config = dict(
    hidden_size=320,
    balance_loss=0.00474,
    balance_bias=False,
    init_std_router=0.019,
    vocab_size=16384,
    norm='rmsnorm',
    beta1=0.9,
    beta2=0.95,
    batch_tokens=65536,
    dataset='wikipedia_en',
)
Below are experts of layer 9 (counted from 0) of a mixture-of-experts language model. Rows are named router (the router's row for the expert), gate (a neuron's input weights, with its number), up (a neuron's input weights, with its number) and show model dimensions 160-239. Each number is 128 + 24 x the weight over its row's rms, rounded and kept within 0 to 255. Numbers have three digits each.
Before each expert's rows: "mostly gets" lists some tokens that are sent to it at least half of the time. This comes from a sample of Wikipedia text that the model never trained on.

# expert 112
mostly gets: " un", " acid", " Un", " bond", " micro", " sand"
router:141116133131153170138086172153182107128110134098114162108093119086172122121155138096120123141116115135092127103179101167104135099158144109127116159113131133138141119115102085142115092145161125135128123138137159112109119175112144111121129149
gate0:165102082098161155121127149141152121115100114122123151133106121125111125078079141153110153159133113138103107150150136128137169109152138111159125109121162142131110143109106111122099142122158109123136176139173132113151115114150156125117098134
up0:092123113127117098171118140125130131124127115114157155133141104129113111183171099085144124143060096092187155083151131152109119095101122126124094121144180113120141119134099153127157086152057093115083143146123165111166151114138125125103160114
gate1:123129135129175147085089125160140133071129121117108144150114158085135112141115146120108150121127093078117139149142145125123140100163102068132112146109169165131113085124161160135126133151120126176108133134188138100154113161105155140085148127
up1:125105116130148131059126070127099116097142169108099103135122135123117105118135091112095138123163149118112113143122102127137145142082158149143152136170091153162128109102106124187148156130142155155134155119152131139164096135175105176159123137
gate2:180146131144124145128105151148136146124114078152156134125121102100156124118136136158091152115128117142135134108124151111116075123126107090122124140117157151161136126107149147122108152122130100113101111159123116144098150142119113149087122156
up2:165159204162134115124162113137094146156172120135100167116094130137062142118169147101121110145128144118121154114132167129119133119139088152134118104102131131119113113114109121178138118111070096163104117112145134125153083131101149116168132112
gate3:097145126060100130123103143130126121148147155114113136163116109133128142118143125075129127144156121107117117120097110138130141147130112131106133183100165137109174098150130106140076157114123128134083147139133127111135157126095119116103095116
up3:133092137130147132116057127113177124148108125132128105147156121133089149124118112128155142100149142104148137146160128116138120108139092122147140116144122105138155140154124155151079127111118130095184164143121153109125112130106102128124115114
gate4:154110147113120077118146132121148124146113156152109113088122141090096128160116126110149105130126144131147114150128095124140143154144097130196162160113128127099097115129163115125176120105158122085122139110092173123122144142105117111119155138
up4:126116108104107134158119109115108113137119126169129113107141129139111124124085128127132136148121146166139152201143114124089164131159105143157115143081090132122155134167167092131135081160117106130159128146085126129126138140099138144124126123
gate5:120140129148123111151129101175119120109123138104104135117074120128110144154107097131133124122132126102120090119117122137144104102146153131130140130147169113077086111100153078092122062137125160131149099097140131147102107103131081099145073118
up5:133132129080174144145112150127159110132172133094103132158133142127134128104117116144117144107129110140152129078118134121133116145145117150105176108141111181128114116109092152077140128130084157171116135119082143083134115140128108134122088092
gate6:113133164135154127123127134122122110056090150160163149124080133129111082148123108102116109167116165147123097130143105113074119138135125064149136146102127143135141111141140115123150110136137074107094140102133136125105110144126138140126142095
up6:181105136122185158099074103129092123092161122111128204148157082132140129156123111084138116149136154140118129151128107111123171096119175152138059154113102141150156119115130129117109108155183109104129164135106091150127126124117134141107112096
gate7:144108152158131118131138145099157111123139120144151119153057122140173113113107133153092126145117162101086120102156118128129131171146139140147124123141169148100169094091144113126139112129127125116144108155124148119171149169139103075139127137
up7:101151117133151104153112135131162136128127176115115146086164104157119100138093152108156097102115082102110134149152162141135182105121139155118169136141105130122105128121148103058108084126107134129101165129147090161119127107111139121139174146
gate8:105091126182135133118114162097097108147091125164118106127103151106156121136188091122141149139146131086143137115120132093151137118113139063123124125115150161127107117116093096133152083130132145138120157091127108158139181163129107126116195108
up8:103114096158090090118153148149103105140134130100142112121108129104151129117107127139122140134165123143145186117121156128131131135145165068130114109139144089115130143140174095109139105155107162103130124116114094136149128117144120098093138137
gate9:106124131133137166127118107141145125125098167159113138133135138097128168151122151095155165098144144172185147136127118170127170155121120144109151110102132121125107084159148180121111148108118093146136140098158128118126138127144127137135174164
up9:122114110154116167138104124116137195133136111112157121086102154127162108118140116138116147122161173127142155156103130116122143099129117123127111136128178158092136092182105152085071119131147156118131140122179109153107143138166096145109164095
gate10:150084120136135130155084151130130096117074114116128143113082163111131111103173129151146133197116106145123157140106099141141113149146132173141126140128131131124128136116127125078117081107098146149123139163120144129128128111151123099099118090
up10:115085092113175131129147134117170142112111128144120141132109152092123132123121119113152158164162138117129130154115114138129120099153152183130084141137139139133132099133193125122117130066160135161137125141155150119112174165101169118124108110
gate11:146129117143110155123105170180132127152134120119144201122122110120154150117139135101127157132090150070092131133136153163123100126149109120146130091114128139129123104126140134106112110139078149145125130168128167125078180182129129118114114107
up11:099153119099142120068139110130127141109173150124150136164175137182131141106102111144158116124156128126114130111144118143147108107135198120183111160099129101116137138144115154142140140102116128142142134136134164147140099148150105151156149158
gate12:108150129120103113111166143142107139193083150089093097129122147104106055127082187080110117143177131170092148127163121121095112150140141120153166099153111108153106097145119124147135106120117102148117131106175147141088154119153124089141154098
up12:137099116069115121096148168123115151105115106126143181098114115145168119092126175115107131124099128141109104136146115133138075119172130150194153137132144081153131123168146093165122089126137109111085125119134136144090155131143129124153167091
gate13:163131152145087113132121120131120127128111117085150113083137097110103116177138138118122191113158138165120124114163143097150140084120104145115112097100130155152106120095067131164092130109142118128143142139104146109118105089123108119108164129
up13:085130111147134127146077142127115171088125100142143137129110126135111148102130155105125114107130123124122160155125130132137169157105120089129145102137128129135137087115121151113119143133101166137098154145145130146096127139118157119108174130
gate14:171111082099126162102126147113139131152115134110139115123092131137134094143146135141114129099147128110123137147129136129134165100113141152083134103101177112144153175158108133138107119170166121075105058064142110179120139111119124140121185120
up14:137141085129163148132149159132166140079090125130138106118181111129143130134091114106090109154119155172124147092146116128145155122128158107115140149171091136124137154147119167165170118160071154157097119084097139138139089122170102081112131138
gate15:146099168127110111156103151152121119101125124166138150126096151111110143110124140141129124136113127106130115123155118141139152097130144116127131159155140118123124151135113102128128113135163122156137121173130114086080133152111135120161147168
up15:113078128066151118138145172149138126080154134125127126122124166135098170141138090108098063133146104117129100146144120112107074115083160121118125110179138160093144150159131132105116149153123143151134128111153107122124126172121136129155159118
gate16:136129092142100153164139146125126150113146102102131140118120139115079101139098093148150128158118117141072128129142115148112144138138082081151147124099158163090117106145097129167173110128097154109124140108147109175146132125123141124100142135
up16:144123145126140099127118116144103112168165146108093129165129121105147116110132141157133095094146154096168105146103120131149120112131135160113130172129135130159125145129144148089139187154125137149131127155139159094162128127150129111149089159
gate17:109113095160159148139127148068100189155163122135125132138100106141113074148113145145143095092122110134171102130150153157163126139164131174150137158126077169148134155110157156151094142159107140124142129163194149110122145165149117104079102112
up17:097175126138127144131128120117124135127100150111162158127128137127131130135114139154112132126120109126129202101154141116145114128139170203146176135164142111109120167161091099144187114126121105158128138132088093155146097077109147137187129168
gate18:091135145156044160101095147112133125168115114095126128093106135128135114175133111108135176148096103102106107105146125125117149152146124100140092087109141132093165139115139111120156105127098122152133166138126124139130128088174116139116164141
up18:111096177166108119126116146123162121158113116099125142093106128124127088135097171092138125117095138092093133145161139103166116114105131163135099118117139149130157152102108126113129130117114119141151130165161132170130143118135114149170161152
gate19:175114159168165123137141115092154136101131152111143121101109095141102168116103142116136161149158153134132134142103154109151110109110120082195114122126103090155077143109162121126159134139123119099146164152126159147129133132121105122132138126
up19:148160120175160084144146112102089108127102144117122142093139121124155117105108102117153137143090100147117156071144154160113128137125126165089110115151155105156118116153116108126150100122115140161135105113188155109116133139126132134179142114
gate20:111092106140116131104116090140122148132147099159138147119124151136106145156108106058128202144105158156104159124152104118062123141165146081136101112100134154152152103160138133089138119142123117137125137151162124135136112151069117113100127168
up20:150131150104147141123133130112170174151171147123130162133146136135078126145091102154110101137153081068106156130133082111146148094129121138146144144133148137152090125160126140116105125110127135100138153104195107143100147123149115118109166102
gate21:138130121110093146112161147163117149160118144129113166094148117126150129100133146120117093096160109144128138105103121102122145091130076132087067139141096092136111159116112126139072139079173112146148110116131120099172120123146150158121120155
up21:130137163105162094137125135131149152104140137175089093154099139140119085150138174120152139126090099126088157123152112125157110148132164148148150082106131111129074120135181162130120102132146128106087143128145148136116119088137095115124119103
gate22:133155181150111111134104127114161178133126145126106152163135093133099105154114186114134092122143120141108130150132084124137143123116146122160141131122151108126163158126152143113127074134130095157116119129139138094129129182129162157110093168
up22:110147116140105106099162121139142146134107149093137084163167109100165133156140143165126148115129124122124136125158143129122169150136134124078083134143126110146117117147104125097125143147117122145126128128173092134154120107091103086104161128
gate23:117113154144156105155125213129135112136122102152151149127118151090089169109109137170119143168141102150138110164151091137115127094109113115153113125113168152158126086117114170092073097109156136166174142147162139121166126114166133085106142152
up23:124116095142157136168128085108189098123105120121124123115141076100119147100103134146121121098111135105142118143095167118119079105149096146116128125144106125134094102117183131136154156079078125127115116162113093135111121105118130157117084168
gate24:128158127133117100164127125140138142134104131088115137162116116119099118116150109147115181132126170152163161123191111132159156121117110108125145112134124088178120120114098135115114117134164120164167148145142176123129146131142114093115169097
up24:127100097121185108120148136122146127070151132148131120105119176127116131152157166139123146146168105153092102136085124137137134089125125119153140177061133091124077132134149136141168158141102127130129147121139089154133110106153094107127160128
gate25:146140110163108143095159153083128137104125124126123122158096098142133196086130090155132148159131085092142125091161126145165128125128124123110117142152188175132122091095135144154128159144136116130127194130152157107124125147123128165148097137
up25:089105153104129098139146100085128137148104126118058079120154125125137142129111142172137121143184159112131088154151110147148147123105172123137108123149143088104127125148116120078154116128102116127132104137145106115132113123124116094114119142
gate26:144122110149134149118155118153150137122154178118143148113117151126131151120167148125096052139075138143131122113133109132157130132140158088086136118119115171126123140119159156070118100117075159137146116159119119147142184102145152167078107141
up26:147137122185124112137136122112096071115113067109129128127132121089141075121126130052145094150113096089103118120108132098149149098128112143100160114146135162099116087125119162128138137092129131155135103099138108149184098093183155169157119137
gate27:126095124136101181169106113114133146112114127119129149162118150142158124107104117137147155114108123153115135128123107129150149124129144113077085126129110148114121116153121117126115107152119049090138121114127133116102140122122125086153141121
up27:113109143128132117132128136084131087107116152074112110140114127110143131200152106132101140093119154142088113122075110150136136093109137122118105102151174131147141132112141103152101105107094076103171135125126136106165125153181147155130104143
gate28:104112126129090161181119133122137156139136150106123137104148144161155121154106159139131099137159170086116075110144104127135140114160130068162113168101098138092124148125127128092105143124115128141165121115091144116101118118112142081127134117
up28:114102127137127092105135125149139105136157122124129101128119095147120126134197142145124180080128100126134140160152100120182133103103139178150088118135156148140124114170086123158152099122072138068134122153092123118142143092116124105137115154
gate29:125137116134127146124124137163142101142080118087108144121119101107140109160157147140145130146113116148096155124142146122135145149164150085109121093148169131071148101143082124125157084125109117111132126119141165134144149098142132141107157119
up29:136140112168158140147119151121124136133106092133118106140139126098097135074143128144102110133103126151155119143130118115111114090155106173125109135134148184118126170061133131150141136084161120112113141136137157133161125125107105107122120099
gate30:144136142148108122160073115163119123148157123150095137139097127088089127140137157116117114151125125111144118092128133131159139137104135120144174130095122159108111127092121084144116152122183123101097104160093156111083140090127147165157131105
up30:120105120133081108129113129130084134150174096152130141161133164143159152133151060126101107100111142133123130076138127145128134135123092145090160097114134088138110085130155146098118128125111195151143123099119098169074127135090146089138114147
gate31:164151121080116113125146167114060170132133121155114126140151139142092127108134117132111126144123142111135096137127093119125139165120098136121116130117117106119137125141100139174077086103117113117149084150132149128116100140072106124162064150
up31:111157151137136144112180117187160115160163154115134144117100099106103114119125133145135162119170083169116182096116114097119163126171136135146133131121150153119109122100116125115136095102120176122086141138146141152111142142183094152110136132

# expert 39
mostly gets: " there", " There", " may", "There", " must", " we"
router:170138132143186147143096142136163104138146165106090134127107089115150098109158149100135113127137102168116105095145133183110150099164099099136125180090145114156131172126115111133108121127164089138134117166174109117117099154123124112100133125
gate0:081127103150173112124126130107107134158097138171131178120118139126156110117102134108095072125094108128115129104134108146172165162147110078130145151129113153106163113115157122099151129159103120125123120129118127078128121153107120122131159137
up0:082139131110136143142154131143090135137121099121121195131135137112091117157092124143097099133109178140082122147134142164110155106160090104115149153083128135130143133110131138119168129174118112135124107160097096146127162136182164161161129135
gate1:123160106132150180102119148111142121132127126146105125064147131119109137098113104091162119143101112189163098105188153140108106101141175159123139132124130122172099141165091134135115122113064151153134123082171119114117144139117132174103139137
up1:131147142147120133133152102117159105139150114110121090059123134115117078132094128089149165124141164148137112109103144109099145088148123161113091179112087106136151137128110130166133151122146111114089101136168110158131163126150114108127185102
gate2:164108124131128116159111131116176161131128128148112104121094103129108094106097157166136145122106103132121174109142141143154098143173135161122103142141139132136142109140139087103093137085164108146077109115135120144082129143127094124159143074
up2:158165104107128133154090132133152174142137131146127114115129132117119130109105107134160174138117144103089166111169151103104121098144147174163122105146141151094124090183151179132108167097112123134105165133175141122115092139147094139134192121
gate3:170133137109169095081082126127134132101140113111122100111117157150136115093126140134187136150126137110153129159130138159157152160102143118155119112163165187163113103130133128168116114140141127141121105112136143112132095090136170139118123080
up3:132143115138103197138107142117169152152120139137093082130128132136160127140099120095106121144084114155092119097148133102109135157124109161140163178145126119130135083123160134113142168116128139085126130122133106138162142181131116141110202123
gate4:125123145141183119146121157170139147124093141117098138172109131112130126178121118132174161132159161108132125133141082131110161130131133127178149151106167140131179095146127124142130104145113120085126120135179123123140130132108156099145162141
up4:146134123115093130105098141166144121122097132167116095116135122130110161139111143114139091145119135104105084104115138151120130122139132149151207099145074170130153120141144164123101143166121149143127138136117138107165106139135129115152126156
gate5:127138182146071124138127156160115101112134171097151176113120120106141146171132113137154151104154103151130131145159131138144128106150109123162118153120113138113148172119108161108109166069136128186133128118116118145129085100124102142135059162
up5:148131131147127153091096089157132096138160137112141169055152129105123097129154131138105133076141128128066128119085089138146144120139101125145102174154127107138123116143141165111090157112145150182154145125143111133093079111130125174146094107
gate6:169149151111160116134124103127122126145086136119145087145130107101119136125144162163151102090128125122090163111151144103152113108138054169134094087100125156118136114133160143116109150105159110098177090133111125177126096148145115132133093183
up6:111079087156135142122130112131143117140151102108137133101144126166137146132103071107141129098136134136161075147114158153127138068109131150153130111085124104070095138095113150136117170134144075083140145134124126111139150135085129134074105120
gate7:110128156167113099147130160135099098138081101112115108136154136118143094075130167105163127148106137118158132163084160104131084089145124119122107133106146075146097110114127108089106142145160135087176097146146122111088130206117132099148120114
up7:119106092114136153172137128142146148104086144116146129121125135132125122175109118110112125139114127164153167069185099127125123171130179145126152096094111122124157114159107109126113134080099136130111148128111160140151118129118146092107106152
gate8:124130134119123142099121115134126144115129116124140130071156130175119130131141114103096153128127181141118121120125129143101125138122108096118133115085124112117129122141060123125129109132157148164151105150146101126115116132135134114120085089
up8:155112154150171125106121167093122173085175172115173141152156143138135129120161116139110141109133140106135115110101124105112132138084153093149125157119164136105147095150120116103111098131104111144147120145114151098107115140156139113111117118
gate9:160136076159126163160132158118148174163169148147121119075129125104197136135129144092151119119108144134127114127145164131132116138120129148151151126097107121127123145155135129165141158135164111131146108148149132153158141132110130124129161141
up9:090135157134121104107169134159096095130107130088140126116140123122143083121057109127182095136134129142163139126150133092113149119106125182099085153135100111116135080104106171150094119132174116123122109082150110104070099121156088133156172162
gate10:133127128125126113086131141135085129108134125137097122167117106114108118153160116143065172147122152131120131093109125108104140135118099108145096156102150143127140187078144128097096161115167147156136139147116067154146124114149137153110100164
up10:160134129126113124078118126146124125125133201113099096095137166127113102099082133089116192086124132102139119118121099130120137105135165131118164097101105118135132113157128117094126105096125182128125162103168068117138128128101133113111145120
gate11:145129149099126120091154140121141148132126149125073147122123099121157107070100130140154112160145116153128111142148153126119138127149106168154150146145133164143147134143148118141168083115147141085129103149130148143157099106167124152071147143
up11:149148122148130156129089110096158086092147127102141067128126096134102099118150142094131130130088167120129158129080117126091110164125147159157139137101118144116070129141152149118091146121154135173150098135171162150124099118140071122135110145
gate12:134143143123137102065147107112129125137139145149122134148103061128165119177162147174136131167153101122116144113154184123105162117135136108161112112133153162111146145109169092163135132155126098144160156137078121190122095115144118126115112130
up12:097109124134136170132088139110107160112152150140106134115106140107145090145123125114147075113152135133111140084148101134063144105132140110122095116111108128138084113115109120124125128136167104121094110124132151132168150145101112158103117140
gate13:153126135114113130121148134140085101146098118133109075110107106115146113130133138163174164124139077074119149161106103123147126102082114133160126167076165121157113125149138090141121084165119087093151157089119138093148144061156113101095149181
up13:140121170136122119125157095076110106118112102148155107075081097123094100097116150132099115092146134126119095150095127101104150079141115108154092124132126106177139148128144111135137122138114081113122157075117151146104140101125145138085116143
gate14:073109130102098117119123160133105155101157149131110183096136109105130079160131105133104113118162084117129094107147186143143161116167137140107160144174135148141133173105124142158152150172156121170144161130109150119144082162136117144140143144
up14:093116103140134156052137131154133124113187135145139111088153096159095114146121094143107123085087128132134144115140127093124125144084156167148143110108162188163122121126107162135123207117153153127159142106104152132139095124122138129131134153
gate15:082106111140094108166124121143118066166142095117103160116111140129128135107132112156117101144144109125147178126069176140122037132140115077123110129117144136116151155118121129117114117150111096135145140113080114127125109164111140128183123081
up15:165134128158155180108108109126115150149104105151102196108122177176145161159108134103148145134180159127141130138134156153085131138148124077120149139148102075158120073110106114132054157135118063164134144135133143126106169134105111123075115116
gate16:171126131146159145145127092100126097143138150141155107135105096142183107121103132052099136130120159159153130147082138152165115126133129134111113175119123112113109162116139178193105150136095115132134117158145141136126154133118116063100095115
up16:104114154140143145135151117150129140113174084143132168173120138080115091139114163137134135103084122134142125165107134086124135149110117155163137162123113139101111136091126116087118097102158088113116130077138085164118148110134091108113097139
gate17:128160115120120169154093113112128111181136130087111125095123156134155128086115095109124133134132136132110137126104119142193094158202141123129143138086159109121099131113146176148138169133111111162189165103147136097145172127082145123118138147
up17:143093110137128113140132100076127106144153128131155107123125122131127150103173120110150114133133095144109096134154143115099111158140154126127136138138125103134121123127152115152129083157180117121128124137114064146141154093190137070110140093
gate18:096173153138116123163115122188146107118119104139153122139104183099138154123135136157148087132142091160138125149142112122136148109140120156104119091131123152145105149129144079105140155133111178116124103138122156149111123125111122166085147101
up18:154122126157123127096117098128166113150138126144095119111056133109141116121141118183133141156138150140126121122132146130103128135122049158095134098127143089060089126100148132142122152098165173082112150203102112209125136137123122147154126128
gate19:153166137122158143153116125106145144130113143118082096139122147136103096132139123135153065073113099110093116134111117134162112129133113150145134128142145114136101165124106120133078102098156131092141156127138179140130145107117086136112114154
up19:110176174124102173121142151140114124110132117149121132126109121123133129164143157138150156135108161129125164136167116151089150123114182107125167084151122108109123151136128144176167138129099138154162144128123129088141120115117161097153102172
gate20:144143160152151091129109118094126122123151154081146115130132102132125127145167111132106167136086129144134126131150151160133173141112146140144150132106167133127126136118126147198101134177163110148120128103099085105126123088160165159138157129
up20:167103077106125130182103111139101097126127132175132164133095121132125127117106117126106147102143083096100140130145173114094149141123085142094118138163066128152131126113137141120135123090120115144119131122120120120102130116169140125151171116
gate21:162074128110114134135120100116107130145161119125109165148082109127092105084144129103117122152146101132092095125105150134139125149148072086152120149093153163136135088135115083154126124109116077118117140126130127153124101118148108160129158119
up21:140146148088124150119150126144128137143118138159112127122165100137103101091138141115123145117121155127170138106162136116079116146099126088130102128101082102125137154129119133144100082100134123134120161109149156093121156117126140160103127105
gate22:166124146115147146136135137141162109132155142095134100125124093103125147088134122162119171086146118170129104129132118158093148131119107114148107152107130167127140146121170162153117093155098122140142134175137104126144106145131156118130140145
up22:141111115135137119133117182184118125175169126109178045149092141155113141109141129143130127100149096131144105143110080135134125133129158083160148156134104114123109129077087162078131129148075130091147104139166117116133112173174167169140124113
gate23:147137111106135112133173144168160148095113114143096115144110072145130129171141110099098138139096117117124187095156116135175166109142167130137105126129115149087117107122135103100120126143106130136117124137150160125144088203100126139111136129
up23:118165129147170155126123118134134139145155115151116119143155142160132161181140119153130145135123093121120169070108139145152150098127172107130182130112135119113141127141141131102146189132087105145118131145139121121133152120137149114120171093
gate24:173120118132169122158109096124150128172149171118141108094140104114147113145124131085162100084126123146147123076112158173137082106125172150123150183153128133131125120122157141169106135131140074102112126125129108065107145109110160087095141057
up24:122104117119154117142076136087147172101108135083123135136100122138117119089136129089155139099124154099174111083137108119132102089118102087142131135094144116157161123135109164112145174106166090143140099118157090118111152124115181143124120119
gate25:136151105107129095121095113146151090123131115106125122126119122087132141121158085126130140107182041102132102099096121147111135126113087100128116119120121124144139150129158151131074106125132082127119154144128131117144132120137134117138158096
up25:132156141146112154123131117142167134141120148126124179115125137130170110130112110171130110179091140139085146080126134127098123097176127114160122161141133105115113113146105118112136091105140136140099174145158148115124079161120067099095141110
gate26:114132138169141096089121126100082139089125122109129145144115143146114122102119128095107165108103146091151091155116154128146136116084142113153144140111145149151125106145124105072108130089122110115171156108132096165142097125123099135099148113
up26:196152176153097155118128150168152092086103116111108130108112099137149128136119142141152101141155109143112092108155094112066128098101175102121090072115174114119121127134103177156122095170131115140085100143150141127111106106116118119132082114
gate27:140090071166132096125129120158102060136112145135108123154123124132148138151136084164120127161138120118130138113116158147156156140110180084100159168111163125115135147128143141122140139149206111140132110080098104117130151122173170142145153112
up27:152142130104120195120144155107142164120112139080148153110056134099102079092088173103125138109094172122097150137117128138159110135107069132159111151121148111128113153109113121134110137069131162060177092091161104153145145133142136122137090133
gate28:102128133156130139108101186087131154096116138126124145133146123122148133109131155134166148132141140121171146118158133150131148115117160151082115119116114112159137129144114073146163100141124134148156115114114092087092120113123112136122170117
up28:142142130121148140158145121148097110146160169143138099100144104144127151124117122123128127143109141101133107116111153151128116143148124137158177124083098087174114133128142187133132133108088114163111104106101135111169121152097156132094116129
gate29:130081147126104098122102126151134143148150126122165165128106101144123097148134080143098142108115152086107156102103141128145122137152140101122141121095129088111123111155169106127085096136096107117092115139123113140138118121132100145095143097
up29:142096138131132120158136077109116179093122153140139144132135111121107104145101127103154153104123132128133122108107161117103170169120106073139137155040091111130106121128120075179116119142169107116137144094096122183122100151189144147114140116
gate30:146139142124128123181130088108106130130150135131143158113154124151155107108131115121132133075094115122128132101118138106126106149105136137164107165115151115119141164135096113110103145142129105131114062083132145131154157146141110121128134155
up30:087132127177123133096157163141163183088141141130083123144173145119119123125146096099125083134143134133125141150106145132150152108112150106162105141122106114107129074136129145112072112143139147134167096168140159148086110166135107137081145127
gate31:109144108161156118135188170092161131098125117133130136103145106099114121089122135150132123157112074113128099101162146139150135090157169157082128173126119085149144120140085100151122105135146129134171132099138127098092161110160134158112120097
up31:120121106127148157084150137154122117116128141114140101147178153130106133129120131124132138116124118137099101121083153113142115153109110128154184103117110110121122119150146124069185101088110155114062152112087081132146121135102102156157122154